config = dict(
    head_dim=32,
    rope_fraction=1.0,
    seq_len=1024,
    steps=4928,
)
Below are experts of layer 3 (counted from 0) of a mixture-of-experts language model. Rows are named down (a neuron's output weights, with its number) and show model dimensions 128-191. Each number is 128 + 24 x the weight over its row's rms, rounded and kept within 0 to 255. Numbers have three digits each.
Before each expert's rows: "comes before" lists some tokens at least twice as common just after its tokens as in all text. This comes from a sample of Wikipedia text that the model never trained on. Tokens count by the router's weight.

# expert 10
comes before: " the", " in", " a", " to", " was", " his"
down0:155114167116119115150142101097137140135144123139146141123144126121126164117127158120151125075112149132130134090127098116167141158163182151109120130134135138085107134097095118136144113159121098
down1:121173132097176121144134143111132151149139113132138112160119093158184081136151141098133130114128127104155129140160142108132094151115148144144139110094123141142171165137128106127130153157092082
down2:100105076143107144125128071130145136115086133123165166112150145104119065136154115121116131093102138106112138174134092135123140166138145108166170106081148119146129164110169167122132138165123128
down3:121129144117121116161089096131137145099117137156109131153142142111144144167137143133109137129083122138142156101177146146117129128132104119178127127109137137149131067126114151157143146140102164

# expert 14
comes before: " of", ",", " in", ".", " and", "'s"
down0:123092126168094142111133127159151139144110139157083125164146106124151133178118148190124106119122157108123140134092164137114160084136113118135126091107135134134134118172134179138142091121133115
down1:132088106164112099141118158192171100103150086078101188130119173099173125115130151146141156172103108152122097127099107118094141177084127096117153057098140142141142108152124139095140139128134135
down2:130136152109147134102196166116081129145147110123124129093139148149161115140125097129150109123113143115104142168140111150142135138140149154175127093132148166116121120115131100129144102158105092
down3:141130182159091163121142104104146074115109129119117118127146100109145185145102114091133160134134108119131132144137152109112151125119106126103138112146134151154156083149123125126114116088130104

# expert 9
comes before: "-", ".", "′", "6", "7", "°N"
down0:163119142176121142162098144141132164159123148108103176098105162121100094086119139125149114137107110138127128149157085154112161107149104168145137088158127113119094107115117122156132094134165127
down1:110102099103110128154111098136146109163120112123126096165124115098129141102118092138107097128117145176148137132105174130125129129091096151127103129080154119159138150089122146127132081143086152
down2:152135111101133100119138092095111139114132172119134103106118149134143132181116129104150133105134117124155120110127142155144144159137139162091116150120151143105122139174109149132089124108174119
down3:143111097155131127151147136117104119087120117140119164106141085121157148114151112103127123137091115129139160119149186121121112101134126095137168161145108112130105098108114143092155112132153125

# expert 8
comes before: " |", ";", ":", " |\n", "%", "ick"
down0:121111129140123174178134135125133129123094150130141087155167150149154076152128164126082125115141135069136142131121152127144152092130120138126147129113124096135126132119157087171119096136154143
down1:149125154119137100155099146127116091109089132162133168101126140126138153074124163126124124146117154140112126122099104115097113124163124129097127145118149134127125099109123142160144110118144112
down2:144125158117126139179126149099150140041102131088063112155159128089108138119111142125119131129192172124131130092136139122161142109122119099093135163177131140140085129109114104147119105144117129
down3:124169121138143154099158145115164117137100135163159157126083147146139101135136096126155100122122096103118152145177114135150121121107133189132126095102131167148129136151125128139134103089126167

# expert 2
comes before: " ", " —", " +", " A", " -", " −"
down0:124135157152137103134152137145127152126088168115122201138118163088109117124152117124135151128126160124106116129116129125135140094144104103115114130131120164097124106120153101160170109143124133
down1:096123154124134051152131128122121123099129114123141126124122129122140146084133105143141131141108132132158107143143132132163146159105177135131138120099073115119129118150137153120072134126075124
down2:121141073121122134109107137148133135095149123150185109151114152135133118109139097165122112138114146145168089122149177139114141148156124144138105120124110143091109125122164106129135112163117096
down3:123112096095149104133148126108172172118078123139145054157123191112099157134088111139151143115115138106162123053140096140152129142136148136105113119173074149169153151170125133114149182146123121

# expert 7
comes before: " ", " and", " the", " which", " but", " he"
down0:128138132113143167098113147155120106141143169104128173120141153157137077101121069165155128081114112140081126119090150125128182136135146140141111134102148161122126116102128143089146108144108105
down1:132097157098128107141143104112090107088127173104128097081141111098142147152091145161160155123144134144099124142076129123060086139119114140151139116095168149151128178116157128099121142101078137
down2:145115187115136104183139118163154177136132118128155096148110099113133149160142104114122136150138122126143142109146187133084141103131121191187144115117170143139138137124128117128128105139139136
down3:132119135140088149165121099132140078143145123102145090127113103119101137172130114136117091147143107112121141113098130110096122111123113151186112135156085126164127091090162124138138137121130168

# expert 13
comes before: "1", "2", "3", "4", "6", "5"
down0:118159173095135164104115124151120124146143151111148124120150123142095139115158127114148150105138143101166133172099093103121127109102110064078163131095139142138077146142109126156120123154119169
down1:087123090071144141168113165124144113103118130128173149113120133132154088122123129150123120108113124129140134114112110151120099153102131128148107126141097166119146130096110189181159192138133116
down2:111097116129152116129169158174102153151156138140146151165093162125161111126142170142119157133150158152119082122175165067157096121123122113148155113144152115130113127145123148110122133130118180
down3:141132114169134108101121058130158098163087141081114128155103125083145135145145130099154083166118162121145110108115144136113130097147154117139139129139133182153127139104103109119136127166130107

# expert 12
comes before: "0", "|", "1", "==", "2", "==="
down0:154121152151165137094105127150124095116134112113141098125112139077195093111106103103128113138141130112120158150139132120168121129164130167109112117146094148122116121135181141145103170097103166
down1:147117128125118119154139145147146139163137097140115115110100140126138155115170123154127100134156115120147145114148159148133116145151168134150147128114125135146117145149162145100138151069156149
down2:112124138146119159140118105138123107121115131147121095107115128067152090135144133119113158131147124107122082124094173130124122156094114133126100124137078154190085116087137118147151151109125154
down3:131108094152140138126123139111121069146110179129154148086152128113100113122105101144109122100127110156140103149121132127145102127148128105121101141071157139141126128132118165141145103151105162